Weights of a small mixture-of-experts language model, trained from scratch on English Wikipedia.
Training: a variant of Adam for the experts, 637M tokens, 5125 steps.
Below are experts of layer 6 (counted from 0) of a mixture-of-experts language model. Rows are named router (the router's row for the expert), up (a neuron's input weights, with its number), down (a neuron's output weights, with its number) and show model dimensions 0-127. Each number is 200 + 40 x the weight over its row's rms, rounded and kept within 0 to 999.
After each expert's rows: a language model's description of what the expert responds to; "mostly gets" lists some tokens that are sent to it at least half of the time. This comes from a sample of Wikipedia text that the model never trained on.

# expert 38
router,238,208,223,122,209,141,181,239,176,173,202,261,184,165,290,142,171,195,165,227,165,227,196,250,199,141,200,222,145,210,186,185,147,76,200,179,240,191,177,195,223,181,215,238,165,246,195,296,176,281,178,254,208,177,161,161,228,203,216,213,158,237,192,252,238,155,210,140,210,149,175,204,161,170,230,188,230,213,203,240,153,167,139,184,218,230,209,235,257,186,230,235,207,187,154,188,230,180,215,176,213,168,245,130,264,89,241,252,248,198,275,259,195,256,181,193,155,219,189,220,223,196,302,177,216,160,134,192
up0,252,136,212,253,214,172,162,197,145,178,182,207,298,247,196,162,143,217,233,222,231,232,223,126,208,255,187,171,254,142,190,173,190,231,185,186,165,208,140,195,165,241,174,224,177,186,316,211,313,180,222,196,258,203,201,222,236,207,224,198,213,201,269,214,225,177,193,182,176,206,217,145,229,242,157,238,200,192,186,193,247,122,205,156,170,181,182,210,175,105,253,169,199,260,195,182,202,251,256,206,196,206,227,253,226,227,150,198,151,156,191,132,251,172,182,250,157,160,194,250,103,241,223,124,148,131,233,181
down0,180,180,258,147,176,228,229,242,183,198,247,98,136,226,207,168,184,239,185,228,118,237,187,189,236,207,140,196,199,216,172,183,223,204,291,191,218,258,203,128,194,142,237,122,249,217,282,129,179,237,259,162,141,159,92,234,134,210,180,213,173,243,144,205,213,202,265,167,160,226,209,203,175,260,247,152,179,197,150,253,178,196,205,251,251,230,163,181,170,231,228,231,220,207,164,250,180,145,185,163,223,249,246,218,198,167,252,285,214,123,161,223,217,187,210,225,219,222,198,213,233,206,141,189,244,220,164,180
It responds to: Letter after capital, score tables. Single letters or short pieces right after a name's capital letter (E-s-sendon, E-s-toril, Ro-s-ario), plus table pipes in sports statistics rows.
mostly gets: " at", "as", "ex", "rom", "le", "ab"

# expert 23
router,199,220,159,188,243,199,206,210,181,192,213,132,179,181,246,208,136,169,265,198,265,281,151,182,262,181,168,173,252,255,174,149,168,142,180,179,164,172,159,234,276,185,173,135,211,151,168,215,193,288,226,214,140,232,193,136,175,237,148,236,146,234,184,206,166,175,261,204,228,238,223,148,81,249,217,185,207,250,240,216,278,225,186,187,209,190,146,220,177,175,203,217,196,180,143,238,180,169,276,165,166,171,193,203,235,232,238,220,186,209,211,210,165,148,153,211,218,217,103,242,295,189,239,204,134,227,243,163
up0,166,166,112,188,220,119,201,211,197,156,272,232,170,242,170,243,216,131,143,211,209,236,190,270,173,215,248,220,132,181,237,166,192,182,203,171,247,183,231,111,175,195,270,179,181,260,155,172,177,217,124,228,194,222,232,209,184,186,165,232,235,214,164,161,255,222,164,216,178,278,214,153,208,256,226,184,213,176,99,224,216,185,145,207,244,212,254,183,163,231,271,104,186,233,159,215,300,211,172,185,242,212,278,218,177,180,215,230,245,214,159,203,239,269,213,287,188,214,217,154,208,220,215,209,144,201,177,156
down0,256,215,216,150,221,226,174,173,180,143,108,181,181,233,192,197,72,209,191,232,188,113,183,139,213,173,163,191,186,159,260,211,266,161,257,205,234,145,246,268,191,286,181,220,251,140,237,176,183,217,253,191,199,239,176,212,249,241,164,216,255,107,271,225,253,172,217,223,226,176,196,235,248,228,207,177,207,184,211,219,219,154,167,149,177,248,231,183,151,188,170,178,167,173,206,221,205,206,164,184,199,199,175,182,220,149,234,226,154,194,283,195,254,220,144,214,94,196,189,207,268,181,237,189,290,243,187,228
It responds to: Mid-word letters in names. Single vowels and short pieces inside names and rare words, often in tables or credit lists, such as Chuvash, Caruana, Labrador, Librarian, Squire.
mostly gets: "u", "br", "vol", "au", " gr", "par"

# expert 62
router,217,267,155,168,214,233,181,206,172,199,117,201,174,220,204,204,205,238,192,142,153,217,225,263,222,131,181,202,181,269,201,257,179,200,127,242,169,152,188,231,182,255,269,115,213,244,258,208,220,139,203,210,117,179,160,202,181,228,174,251,161,218,200,198,236,255,173,211,222,196,244,161,240,142,188,234,219,129,204,191,245,260,175,239,136,221,139,146,171,209,213,214,229,193,247,147,165,161,158,147,207,283,193,216,190,216,191,255,265,240,218,215,227,209,198,149,143,253,232,304,182,153,268,185,280,210,227,231
up2,151,239,140,203,194,187,168,207,268,208,248,210,181,185,222,184,190,196,215,214,204,151,184,241,211,305,177,214,213,215,165,171,224,145,165,223,156,166,110,178,175,189,195,206,174,203,216,235,143,182,218,190,211,170,172,204,237,171,259,147,231,214,191,218,345,192,203,180,247,279,221,150,165,154,147,185,198,171,229,289,226,177,124,192,222,164,137,189,208,236,246,141,292,204,210,246,220,279,230,171,188,183,214,225,109,202,235,135,223,139,257,226,123,205,247,229,159,180,230,167,191,167,159,216,239,188,241,156
down2,207,158,217,188,157,174,204,197,164,262,123,195,209,169,183,191,238,193,177,184,238,205,290,250,224,136,233,207,216,274,224,187,213,227,196,228,234,169,225,213,208,196,242,237,195,222,146,191,165,221,191,224,194,147,149,167,175,191,188,166,231,276,159,181,91,217,166,202,165,149,183,232,231,264,247,239,141,234,151,138,161,144,226,239,208,270,261,240,141,147,241,276,104,190,241,244,141,124,194,196,195,242,189,166,213,167,196,285,193,233,262,190,234,249,137,160,196,135,197,229,211,179,253,254,200,192,160,216
It responds to: Infobox list markup. Layout markup in infoboxes and lists: the dash starting a list line, pipes, heading equals signs, bullets, and field words like See, Personal, Career.
mostly gets: "|", "==", "---|---|---|---|", "See", "|---|---|", "•"

# expert 49
router,208,184,222,167,284,257,197,181,217,246,247,158,181,255,217,157,274,151,173,149,161,287,179,181,171,149,150,176,224,262,211,241,153,140,178,208,112,148,247,206,171,159,170,174,179,204,256,226,164,160,150,231,173,215,159,193,182,188,173,201,172,221,211,138,192,276,206,149,270,176,188,244,232,189,158,222,167,128,221,176,213,191,245,262,156,273,180,206,183,192,207,131,231,218,250,187,153,207,264,251,200,226,217,238,150,140,160,234,194,269,201,238,192,219,166,171,226,251,218,239,198,229,194,131,300,210,255,169
up55,246,270,180,163,186,172,160,230,171,248,227,179,228,194,149,244,273,188,220,245,160,173,151,243,173,178,165,190,185,172,171,124,213,217,191,233,215,199,247,255,227,235,183,193,200,223,215,172,255,211,177,211,183,158,199,127,226,218,160,142,234,173,240,238,235,153,176,196,246,176,232,224,216,266,243,171,263,187,215,265,174,197,245,179,208,177,196,265,114,127,283,264,199,169,182,161,154,214,163,272,211,183,158,152,248,171,208,175,237,220,147,221,262,167,159,210,243,152,203,191,159,115,295,223,170,278,287,178
down55,127,174,189,219,218,143,151,229,170,183,193,171,144,204,249,193,193,224,166,259,232,259,185,166,241,182,214,224,178,193,196,224,225,245,232,139,188,136,159,210,263,210,172,178,212,156,233,258,223,209,255,261,186,165,219,282,239,239,190,282,236,178,200,163,236,168,233,198,185,214,238,194,188,118,211,204,213,316,187,220,224,237,248,183,178,232,150,110,228,239,139,117,122,169,205,189,239,241,248,210,178,149,144,258,208,203,154,205,190,182,202,227,259,206,186,272,145,180,240,241,222,198,164,109,225,136,169,245
It responds to: Infobox structure tokens. Line breaks, colons, dashes, pipes and field names in infoboxes and lists, such as Country, Kingdom, Party, Location.
mostly gets: " ==", "Species", " Location", "Personal", " including", "•"

# expert 25
router,182,144,236,279,162,138,164,180,246,222,126,255,229,241,172,271,178,84,262,154,239,238,147,209,185,248,212,172,149,163,177,194,209,200,232,129,183,158,236,208,136,188,190,103,158,202,139,253,157,245,191,254,241,190,195,153,176,178,160,161,242,176,180,183,226,195,152,276,204,229,104,171,190,147,182,216,136,115,210,216,211,208,236,226,265,227,232,188,204,179,219,195,143,206,215,147,216,190,246,177,205,203,241,184,233,238,201,192,238,172,219,211,220,171,233,270,217,176,207,151,156,173,198,130,195,222,264,224
up2,203,195,202,165,126,219,192,186,205,197,193,141,196,191,212,156,133,234,231,210,211,156,262,221,228,211,119,116,181,203,210,177,230,252,167,261,195,245,293,155,224,221,195,303,300,196,161,156,224,200,174,189,227,222,258,116,149,220,222,223,164,190,144,259,273,192,257,163,199,189,191,217,185,171,231,204,150,162,218,145,191,213,207,236,228,181,204,294,180,171,180,169,247,201,217,223,189,278,218,284,261,208,232,237,212,177,216,137,82,198,193,194,198,189,237,159,179,180,200,181,235,200,211,194,189,195,101,219
down2,201,244,231,200,204,175,175,273,197,204,249,264,200,253,197,210,227,145,215,187,211,218,224,169,162,223,203,259,284,212,218,278,175,207,245,125,172,159,183,201,181,233,240,157,139,243,249,231,246,214,174,208,137,218,173,250,248,186,150,182,175,198,220,168,173,196,221,209,205,243,154,175,247,266,229,251,225,182,160,230,229,178,152,157,244,204,202,170,220,240,132,148,189,172,213,281,168,150,190,158,154,154,210,136,243,231,177,281,276,201,227,210,186,190,250,135,132,223,149,187,211,126,110,153,176,177,297,159
It responds to: Articles, commas, months. Commas, the, of, in, and month names inside dates, such as 3 August 1998 or from April 2011 to November.
mostly gets: " the", ",", " that", "The", " The", " which"

# expert 2
router,240,225,157,308,206,203,198,177,271,166,186,191,132,130,234,267,204,167,261,230,268,144,212,140,187,236,104,208,181,250,168,259,233,170,163,151,197,214,149,245,205,218,200,257,197,240,183,162,155,184,195,183,258,197,212,167,178,197,179,158,111,198,238,197,200,297,219,185,216,143,148,189,217,235,163,194,289,225,225,241,84,181,260,207,227,250,244,194,181,199,166,226,183,204,174,188,187,152,153,236,200,151,215,171,159,131,197,210,210,224,177,272,224,214,182,209,187,191,246,144,220,180,156,167,189,259,169,234
up0,173,176,184,158,266,144,189,207,238,233,170,232,194,185,199,224,271,178,321,206,187,321,177,221,192,166,184,198,222,149,198,170,151,170,215,207,234,125,239,273,100,178,178,178,182,215,151,196,171,188,231,189,166,146,240,192,211,187,245,165,189,125,230,223,184,167,103,218,260,250,279,185,237,258,176,172,196,210,249,202,220,191,147,166,226,159,256,185,211,240,199,153,211,221,170,206,205,174,208,178,204,208,175,197,122,179,207,163,216,169,240,200,235,175,139,167,268,171,160,206,209,175,252,211,220,150,240,323
down0,245,152,214,151,112,215,173,274,219,132,238,209,238,214,151,184,226,235,184,198,213,181,143,207,199,239,250,195,152,267,256,257,162,179,274,208,204,197,166,208,196,186,197,173,214,184,231,241,202,191,229,164,223,211,202,228,210,218,105,215,263,212,200,153,174,221,246,123,163,201,181,208,145,140,192,273,179,305,189,230,215,212,107,169,276,198,155,199,310,140,232,179,234,202,164,186,210,246,151,200,161,210,187,190,136,250,255,138,180,255,221,198,151,206,217,221,147,258,164,215,193,221,160,202,261,198,212,138
It responds to: Mid-word ic/it/ut pieces. Middle word pieces like ic, ut, it, ult and ct inside Latinate words (artif-ic-ial, diff-ic-ult, ne-ut-ral), plus table pipes and line breaks.
mostly gets: "ut", "it", "ic", "ult", "lic", "ct"

# expert 33
router,140,232,187,146,217,119,201,298,205,233,185,156,163,223,256,138,206,189,253,267,222,245,200,207,191,186,227,173,190,196,195,187,167,242,225,216,184,206,217,109,182,218,208,186,162,291,226,152,201,155,227,174,189,188,216,219,141,155,185,120,238,196,195,206,196,238,210,234,213,304,126,139,246,175,207,99,181,186,160,217,241,219,125,161,215,174,118,155,242,187,216,274,224,219,200,191,226,313,223,190,171,247,204,199,169,213,216,212,129,163,140,253,221,172,233,237,185,179,183,208,181,185,188,273,160,211,162,164
up2,228,214,151,238,167,227,222,203,231,206,264,272,215,199,189,265,181,142,205,187,153,166,188,167,172,225,250,172,220,209,192,221,157,201,147,221,193,201,181,210,191,222,192,180,185,207,208,255,272,141,176,174,141,220,129,211,257,119,196,184,122,180,173,215,206,249,179,262,251,226,268,144,205,289,214,185,152,235,172,172,250,118,174,283,237,166,184,197,237,204,180,195,230,240,323,160,151,199,206,184,177,195,194,256,191,204,152,180,175,259,237,220,189,191,65,181,229,149,176,233,182,219,248,263,206,147,164,187
down2,91,234,226,122,181,206,180,193,209,205,133,203,162,250,212,162,267,161,222,201,255,192,133,159,175,272,212,228,246,157,180,201,256,227,233,234,175,190,196,185,200,226,188,230,144,218,182,177,214,209,219,290,197,172,204,212,186,245,205,123,260,186,214,175,246,190,162,273,172,294,217,235,225,199,205,156,212,133,249,236,153,218,165,150,105,220,209,169,226,215,165,107,215,228,157,257,218,136,251,249,171,233,212,233,261,179,210,199,218,109,222,187,162,243,220,231,135,144,197,175,186,154,176,261,195,235,196,176
It responds to: Numerals and scores. Number tokens in tables, scores, years and statistics, especially the second number of a score, such as 77–85, 6–0, 2013.
mostly gets: "00", "%", "5", "0", "1", " had"

# expert 21
router,242,159,244,213,182,264,159,169,190,254,188,302,186,211,218,181,213,201,175,215,213,214,268,169,211,216,202,210,249,236,154,204,240,144,180,292,204,180,222,193,120,156,158,231,234,201,169,228,213,175,235,124,207,111,229,133,183,185,268,163,253,228,235,204,232,207,147,112,162,168,248,187,171,207,199,206,191,186,278,177,227,208,207,240,216,190,277,119,217,194,257,155,168,203,134,202,260,163,209,224,199,238,145,166,256,179,133,190,241,229,216,204,189,235,257,160,200,141,205,124,159,229,145,239,143,159,146,197
up2,237,219,107,260,250,178,163,158,218,200,285,192,133,169,207,260,189,167,204,197,243,252,162,217,184,240,182,165,200,173,289,194,238,243,256,202,235,118,216,244,138,108,184,145,173,205,205,198,182,181,244,196,152,182,222,254,224,95,229,195,111,240,206,216,161,167,215,168,157,146,190,173,229,250,211,197,189,262,218,216,135,232,206,235,190,225,146,198,216,213,233,131,165,195,188,181,200,213,168,212,290,153,236,251,204,206,150,237,182,225,221,254,202,156,121,197,220,181,191,169,199,265,194,155,158,263,215,252
down2,193,269,207,197,176,231,210,217,271,197,165,143,217,172,138,165,232,178,141,226,251,188,193,222,226,191,256,188,158,218,149,170,195,181,167,235,200,248,244,214,192,244,239,210,232,276,195,162,205,187,226,182,212,261,246,259,171,210,210,194,129,156,139,241,137,229,112,220,135,259,214,214,177,165,236,243,238,122,186,211,183,207,159,209,179,221,234,194,233,175,150,210,221,226,277,166,194,179,185,151,145,177,245,252,171,186,291,149,216,163,152,183,167,253,243,104,212,190,161,196,239,318,219,209,213,204,144,116
It responds to: Consonant-letter word pieces. Single consonant pieces within words, often in foreign or Slavic names, such as indivi-d-ual, Kremenchu-k, Salva-d-or, depo-t.
mostly gets: "z", "v", "ig", "g", "rt", "d"

# expert 61
router,204,175,162,176,208,218,201,183,163,252,196,209,235,198,251,147,107,233,223,170,175,164,232,201,218,173,264,146,217,232,146,196,200,204,210,242,156,204,218,165,164,187,109,195,192,197,230,217,240,232,158,231,261,223,149,197,209,184,281,195,159,250,197,241,274,239,134,218,151,168,234,181,144,178,246,259,184,184,290,151,170,193,239,157,187,141,257,251,194,239,276,169,187,219,132,211,120,298,228,250,172,149,191,215,241,159,235,217,271,236,204,215,213,151,135,183,221,210,223,217,150,245,195,217,210,284,147,167
up0,197,183,216,181,213,138,257,194,213,198,220,204,219,175,206,241,238,256,105,252,195,250,219,190,211,240,158,148,215,193,267,213,170,203,213,225,229,255,249,210,103,290,247,186,255,258,178,121,156,172,279,119,158,181,179,244,122,165,173,242,194,145,213,165,178,259,170,186,260,232,240,172,237,211,228,259,191,185,171,175,192,179,195,225,272,273,187,264,247,164,167,163,161,258,172,238,150,176,137,199,144,127,212,208,184,156,184,252,180,251,173,190,166,245,194,182,168,148,167,160,182,226,229,202,171,202,162,183
down0,202,230,240,222,192,175,189,196,239,179,201,129,138,212,168,209,192,158,141,249,233,202,146,180,171,213,246,208,202,207,189,187,234,225,224,214,176,183,188,193,189,173,266,180,205,157,195,136,159,212,225,217,257,257,166,117,185,202,231,199,191,205,174,136,179,193,194,109,226,253,221,200,229,189,156,240,199,156,237,254,143,201,129,202,168,176,218,163,188,232,131,355,229,166,257,204,231,243,211,169,242,227,117,140,172,236,294,182,136,261,244,183,178,204,272,209,147,290,196,199,206,265,251,214,240,210,179,208
It responds to: Letters in foreign names. Single letters and pieces inside non-English personal names, often Slavic, Spanish or Cyrillic, such as Álvarez, Schübel, Povl.
mostly gets: "ć", "h", "and", "и", "н", "l"

# expert 0
router,175,201,208,201,171,263,169,144,256,186,220,167,193,225,147,190,141,235,202,211,195,197,142,187,239,178,219,214,213,226,210,239,254,260,205,179,207,211,175,204,183,182,145,269,240,174,136,251,230,266,217,135,141,212,225,163,140,200,195,180,225,255,296,302,201,192,215,91,225,237,255,166,192,165,243,251,184,169,296,189,262,241,236,234,227,222,184,250,172,190,202,211,168,199,202,217,212,251,202,212,131,252,198,240,226,230,227,292,241,233,152,159,196,216,236,219,208,105,253,153,241,251,254,173,184,203,147,206
up7,228,170,196,251,157,268,247,215,200,193,216,228,258,179,185,169,216,206,212,160,218,237,243,198,232,214,213,201,230,181,179,225,219,82,223,223,162,177,219,270,240,231,221,215,205,250,272,202,194,175,191,189,267,278,134,227,213,207,142,272,213,184,154,149,167,209,276,200,175,242,180,229,195,147,188,193,249,161,205,166,179,259,193,254,131,168,169,173,187,172,175,227,187,258,151,121,147,243,195,196,144,228,225,190,53,154,260,188,154,145,207,237,193,246,215,100,208,231,201,213,252,195,142,179,162,193,194,197
down7,235,158,217,147,189,169,178,245,193,218,178,220,87,238,247,135,193,273,147,225,143,212,176,185,156,188,197,226,154,171,263,236,178,212,241,226,254,134,205,258,113,236,226,253,195,185,234,187,194,162,230,228,157,161,253,207,222,218,175,201,124,173,147,224,192,191,167,213,223,138,104,239,294,242,151,144,223,181,199,251,166,192,238,211,255,301,155,146,247,242,228,194,251,225,180,234,213,228,204,190,219,126,218,200,203,249,223,269,170,199,186,169,191,167,184,158,173,211,135,173,198,215,196,195,172,264,214,254
It responds to: Name syllables, romanized. Short syllable pieces inside romanized foreign names and words, especially Japanese, South Asian, Slavic, such as Saitama, Malayalam, Bartosz.
mostly gets: "q", "za", "ki", "ko", "ji", "ka"

# expert 10
router,123,134,245,168,247,250,277,178,157,271,203,148,156,178,277,175,159,191,241,194,183,201,186,196,189,156,228,236,207,254,241,117,210,173,186,220,256,200,191,262,158,166,228,132,160,138,222,172,281,166,173,126,274,177,232,230,185,157,179,246,256,178,218,156,128,188,220,201,229,208,255,244,190,141,173,196,174,156,181,215,190,240,263,209,191,172,227,227,210,234,210,268,196,199,196,212,209,181,190,169,144,195,246,139,156,164,165,162,242,185,143,223,280,275,233,259,238,221,206,132,203,142,216,203,231,155,199,171
up0,128,228,194,202,159,212,196,160,228,160,228,107,194,153,250,222,194,239,228,170,267,211,182,127,269,168,236,209,130,179,230,194,246,209,139,145,210,284,249,135,140,216,173,235,172,244,214,196,273,221,121,255,141,212,190,230,212,269,176,214,151,93,205,187,187,223,165,165,173,178,186,225,139,205,159,243,190,252,188,277,219,202,197,193,234,265,225,203,178,227,274,214,178,149,226,219,220,173,204,222,292,149,184,209,134,226,203,175,222,176,237,217,233,256,133,209,215,197,161,230,179,184,179,126,221,220,224,219
down0,223,243,128,226,246,229,250,226,149,221,197,140,199,213,125,262,195,165,174,238,190,161,233,208,115,195,151,238,200,192,196,220,116,189,263,228,186,216,172,266,229,232,208,236,235,184,161,154,165,183,236,223,235,219,162,143,166,178,190,276,135,172,224,228,182,293,188,215,164,196,256,241,189,190,244,177,255,180,276,191,251,185,194,203,109,246,138,252,174,200,165,171,258,226,199,162,179,286,213,160,141,141,152,116,202,199,213,168,209,201,233,145,195,202,177,158,205,240,216,158,262,243,181,161,211,171,191,277
It responds to: Mid-word fragments, common verbs. Word pieces inside ordinary English words (b-ri-efly, fix-t-ure, close-d) plus words like be, been, long, short, very.
mostly gets: " long", " be", " been", " short", " very", " st"

# expert 11
router,222,252,173,252,147,184,260,217,185,171,161,182,220,239,187,239,231,256,157,188,195,149,178,221,161,190,176,243,192,180,227,251,185,194,191,224,254,175,257,99,184,215,240,141,159,178,177,223,231,232,229,153,223,206,211,215,140,194,98,235,197,152,235,266,138,192,142,193,194,201,283,277,254,132,180,132,187,217,245,186,229,188,261,182,214,239,247,168,205,209,246,131,201,151,108,281,207,201,184,226,174,208,195,139,177,277,188,163,146,158,273,212,192,180,208,212,193,144,213,261,160,193,205,110,214,219,214,210
up2,168,184,182,192,188,201,232,192,233,177,250,134,160,150,196,255,196,238,227,197,267,163,214,192,219,197,191,203,202,201,254,207,192,279,265,175,208,162,254,241,164,184,176,210,231,246,143,208,229,212,234,198,198,175,144,201,271,172,177,156,172,196,151,190,209,221,215,279,226,253,204,169,242,218,206,157,235,220,97,139,182,172,171,181,192,197,164,219,265,177,227,179,228,138,169,166,186,143,219,158,189,162,278,143,246,192,104,249,276,233,254,264,187,145,155,160,117,189,169,299,183,231,286,190,254,200,250,205
down2,138,164,161,172,251,156,208,187,183,172,152,273,239,270,121,112,222,208,196,230,95,268,230,168,239,113,172,201,202,257,209,205,235,208,188,205,243,240,185,131,276,287,236,238,185,221,193,194,229,184,172,226,194,139,187,221,232,222,201,250,282,204,206,228,177,201,158,248,204,210,218,236,199,173,191,230,205,241,296,189,215,138,177,234,245,215,195,245,147,219,149,155,176,183,197,217,166,216,124,217,145,261,153,215,236,213,235,181,208,198,155,151,166,255,180,166,208,237,191,144,208,173,142,256,195,237,189,131
It responds to: Word-initial capitals. Word-starting capital letters or first pieces after a space, quote or parenthesis, especially G, F, Q, R, as in Queenie, Quetiapine, Guillaume, Sweden.
mostly gets: " G", " tr", " g", " R", "pp", " Z"

# expert 28
router,239,258,178,199,209,186,217,157,212,117,233,193,206,207,260,155,207,117,168,187,214,209,282,208,227,194,150,225,269,215,226,215,171,235,153,203,174,225,169,197,182,246,216,243,193,273,165,137,243,134,169,279,201,175,164,253,163,208,188,263,213,192,131,202,214,144,207,187,247,142,169,176,144,228,200,208,131,206,236,223,232,134,151,271,195,227,148,180,189,278,190,147,212,240,172,197,251,142,215,148,217,177,264,221,159,260,151,203,285,185,220,107,200,215,137,195,159,236,209,218,232,239,124,249,226,207,221,185
up2,162,123,86,245,178,289,267,161,184,196,159,204,160,209,224,233,163,232,194,183,233,179,214,230,210,212,244,268,168,204,217,152,247,104,188,227,199,188,127,232,245,210,261,188,206,241,217,216,194,224,196,204,276,198,150,196,222,284,262,170,196,214,213,135,232,177,217,190,234,182,234,159,175,203,209,205,197,181,238,173,217,207,114,157,235,255,185,160,153,154,184,228,184,228,193,196,169,218,206,178,217,110,283,233,229,206,248,215,161,153,166,239,180,276,263,215,217,173,278,152,152,170,219,182,222,179,115,152
down2,227,196,273,228,244,197,168,220,174,202,203,194,192,180,209,214,167,197,134,215,155,187,170,194,216,199,258,124,186,315,148,252,172,205,169,202,221,178,219,211,168,217,255,166,194,125,265,181,183,174,173,205,220,138,215,118,135,153,211,159,295,249,231,117,178,197,241,225,248,179,176,222,138,236,165,240,148,196,228,182,177,263,196,302,256,147,110,185,223,141,162,211,256,222,252,246,196,199,154,229,206,214,146,245,219,195,224,222,243,192,207,187,239,117,208,178,241,164,185,153,189,186,173,221,253,218,259,165
It responds to: Table rows and line breaks. Line breaks, pipes and ---|--- separators in tables and infobox lists, plus the piece en after G (Gening, Genie).
mostly gets: "---|---|---|---|", "|---|---|", " Win", " Ru", " show", "en"

# expert 37
router,106,115,213,216,192,235,258,146,207,147,176,184,274,187,200,156,197,240,270,223,183,246,191,195,242,209,267,188,168,219,158,185,215,228,200,195,177,187,199,212,168,221,160,271,225,225,201,200,217,190,176,247,259,201,227,203,168,230,153,228,252,181,149,200,212,185,166,263,219,203,76,248,133,203,238,191,189,321,222,220,182,253,198,309,118,303,188,232,189,198,211,241,186,190,195,197,212,202,188,159,159,205,160,203,218,180,191,184,262,249,158,222,175,182,234,158,283,210,235,212,162,213,248,159,195,151,268,193
up0,252,264,212,219,162,185,137,229,202,236,216,148,151,262,208,130,71,177,131,182,226,223,227,130,169,275,213,210,209,306,203,190,238,237,162,164,266,210,126,265,203,160,124,227,207,158,239,173,165,163,239,204,188,211,180,190,248,197,210,220,164,148,232,231,241,150,250,185,256,212,220,146,219,220,159,207,159,238,182,240,306,211,245,172,171,225,226,184,189,218,154,150,163,183,175,231,231,242,145,197,193,163,165,212,183,252,227,171,194,271,164,184,159,206,182,214,274,212,253,198,196,216,226,226,164,177,158,234
down0,178,203,124,138,118,188,186,120,230,236,241,167,222,134,191,161,275,240,244,168,188,259,209,193,211,178,154,210,218,177,117,189,203,228,240,197,166,166,157,163,140,229,263,230,216,227,184,168,223,183,181,262,197,202,127,138,139,253,198,154,212,210,198,154,224,264,109,216,221,255,197,233,295,236,203,209,224,208,174,212,199,182,193,181,296,160,226,177,223,246,218,262,211,234,182,176,231,179,208,215,215,266,216,165,228,202,149,160,268,220,138,271,227,210,208,238,143,218,153,142,231,187,222,180,195,227,130,252
It responds to: Conjunctions and auxiliaries. Joining and verbal function words mid-sentence, such as and, was, is, or, had, not, plus -ly endings and often.
mostly gets: " and", " is", " was", " are", " were", " or"

# expert 14
router,243,177,203,181,241,249,218,233,176,256,235,216,269,182,250,194,201,109,245,161,222,247,182,215,170,229,203,249,178,223,185,175,162,197,213,228,229,279,231,192,163,205,245,170,182,205,134,252,195,173,233,235,216,194,256,244,237,261,294,312,181,243,180,98,261,188,110,181,186,126,159,179,166,164,176,195,159,187,201,178,181,142,225,217,240,229,189,205,157,176,147,187,240,184,194,180,201,222,250,226,234,126,165,296,149,233,166,204,247,146,128,167,193,214,142,196,164,165,241,204,212,185,235,245,220,260,197,198
up0,162,239,220,238,165,253,186,227,123,181,211,231,200,187,172,237,229,227,150,161,197,162,228,215,249,214,198,245,200,243,239,237,197,245,208,134,225,219,216,207,182,196,201,155,217,184,194,140,216,254,245,165,255,183,207,290,232,133,165,194,128,192,205,200,165,242,217,206,165,217,135,220,152,164,286,148,256,234,196,250,248,145,169,209,132,245,210,167,190,165,275,225,223,158,290,161,216,136,147,162,267,175,170,219,177,185,260,218,217,221,205,170,241,213,200,197,192,188,153,133,183,225,182,118,91,180,223,297
down0,242,155,199,218,157,144,238,176,210,169,190,179,217,193,280,275,156,243,174,166,190,259,181,178,226,204,210,247,225,133,211,219,182,247,183,248,222,208,245,235,110,256,172,279,204,199,157,122,212,256,206,171,170,277,131,194,227,215,182,225,211,222,136,158,216,210,211,170,199,119,207,196,275,153,163,204,194,185,159,208,156,193,185,240,212,217,116,253,184,235,244,164,243,240,217,192,264,216,184,203,92,183,235,243,252,145,163,222,237,149,200,196,172,196,198,124,240,201,197,223,194,215,125,228,195,255,253,114
It responds to: Inner pieces, short prepositions. Inner word pieces like in, t, n, re, ri in names (Col-in, Tall-in-n, Stric-t), plus the prepositions by, on, in, than and Cyrillic letters.
mostly gets: "in", " by", " on", "а", "ni", "be"

# expert 41
router,180,153,291,205,168,205,202,137,273,212,182,169,281,228,230,234,235,222,180,210,182,259,174,233,170,209,282,271,113,165,107,312,220,223,223,173,163,194,205,162,145,215,255,236,285,164,203,235,190,225,248,168,188,210,243,199,257,220,148,193,158,275,212,251,197,177,183,197,180,138,198,237,169,221,245,143,149,201,177,193,148,86,183,160,195,216,239,227,185,225,189,267,210,196,242,223,158,224,210,162,206,193,214,215,168,184,209,257,244,196,248,235,211,250,237,179,264,204,144,165,231,213,207,190,166,161,232,221
up7,202,208,163,143,196,201,210,192,173,179,138,225,201,162,154,227,177,141,256,175,199,132,256,136,221,184,229,145,153,186,205,177,133,274,187,240,234,247,103,196,252,173,157,219,249,224,256,243,259,210,185,217,219,240,231,271,175,187,236,170,238,251,230,186,154,130,254,133,162,266,217,266,187,200,168,207,206,156,231,261,207,272,269,235,167,249,184,176,142,181,204,246,195,178,218,172,234,126,121,167,216,216,233,137,125,157,201,167,232,259,196,239,203,227,176,249,192,196,117,205,194,223,176,183,222,159,220,189
down7,224,272,220,228,258,236,209,219,132,149,241,192,222,202,209,179,186,187,187,184,210,148,227,207,193,257,115,179,172,292,202,217,238,164,104,189,200,276,195,176,181,277,239,201,211,192,101,246,200,207,237,183,191,231,154,254,200,214,178,188,207,115,227,241,228,134,237,264,217,210,195,159,127,223,192,153,224,108,209,252,163,194,141,213,191,164,170,164,250,242,208,166,303,199,213,192,205,211,199,219,217,303,125,151,255,190,218,219,214,197,223,220,173,141,106,192,176,173,229,216,185,199,180,247,213,208,182,227
It responds to: Clause connectives and breaks. Prepositions and conjunctions opening clauses, such as to, as, with, after, which, plus commas, periods, line breaks and closing "==" of section headings.
mostly gets: " to", " after", " which", " with", " where", " as"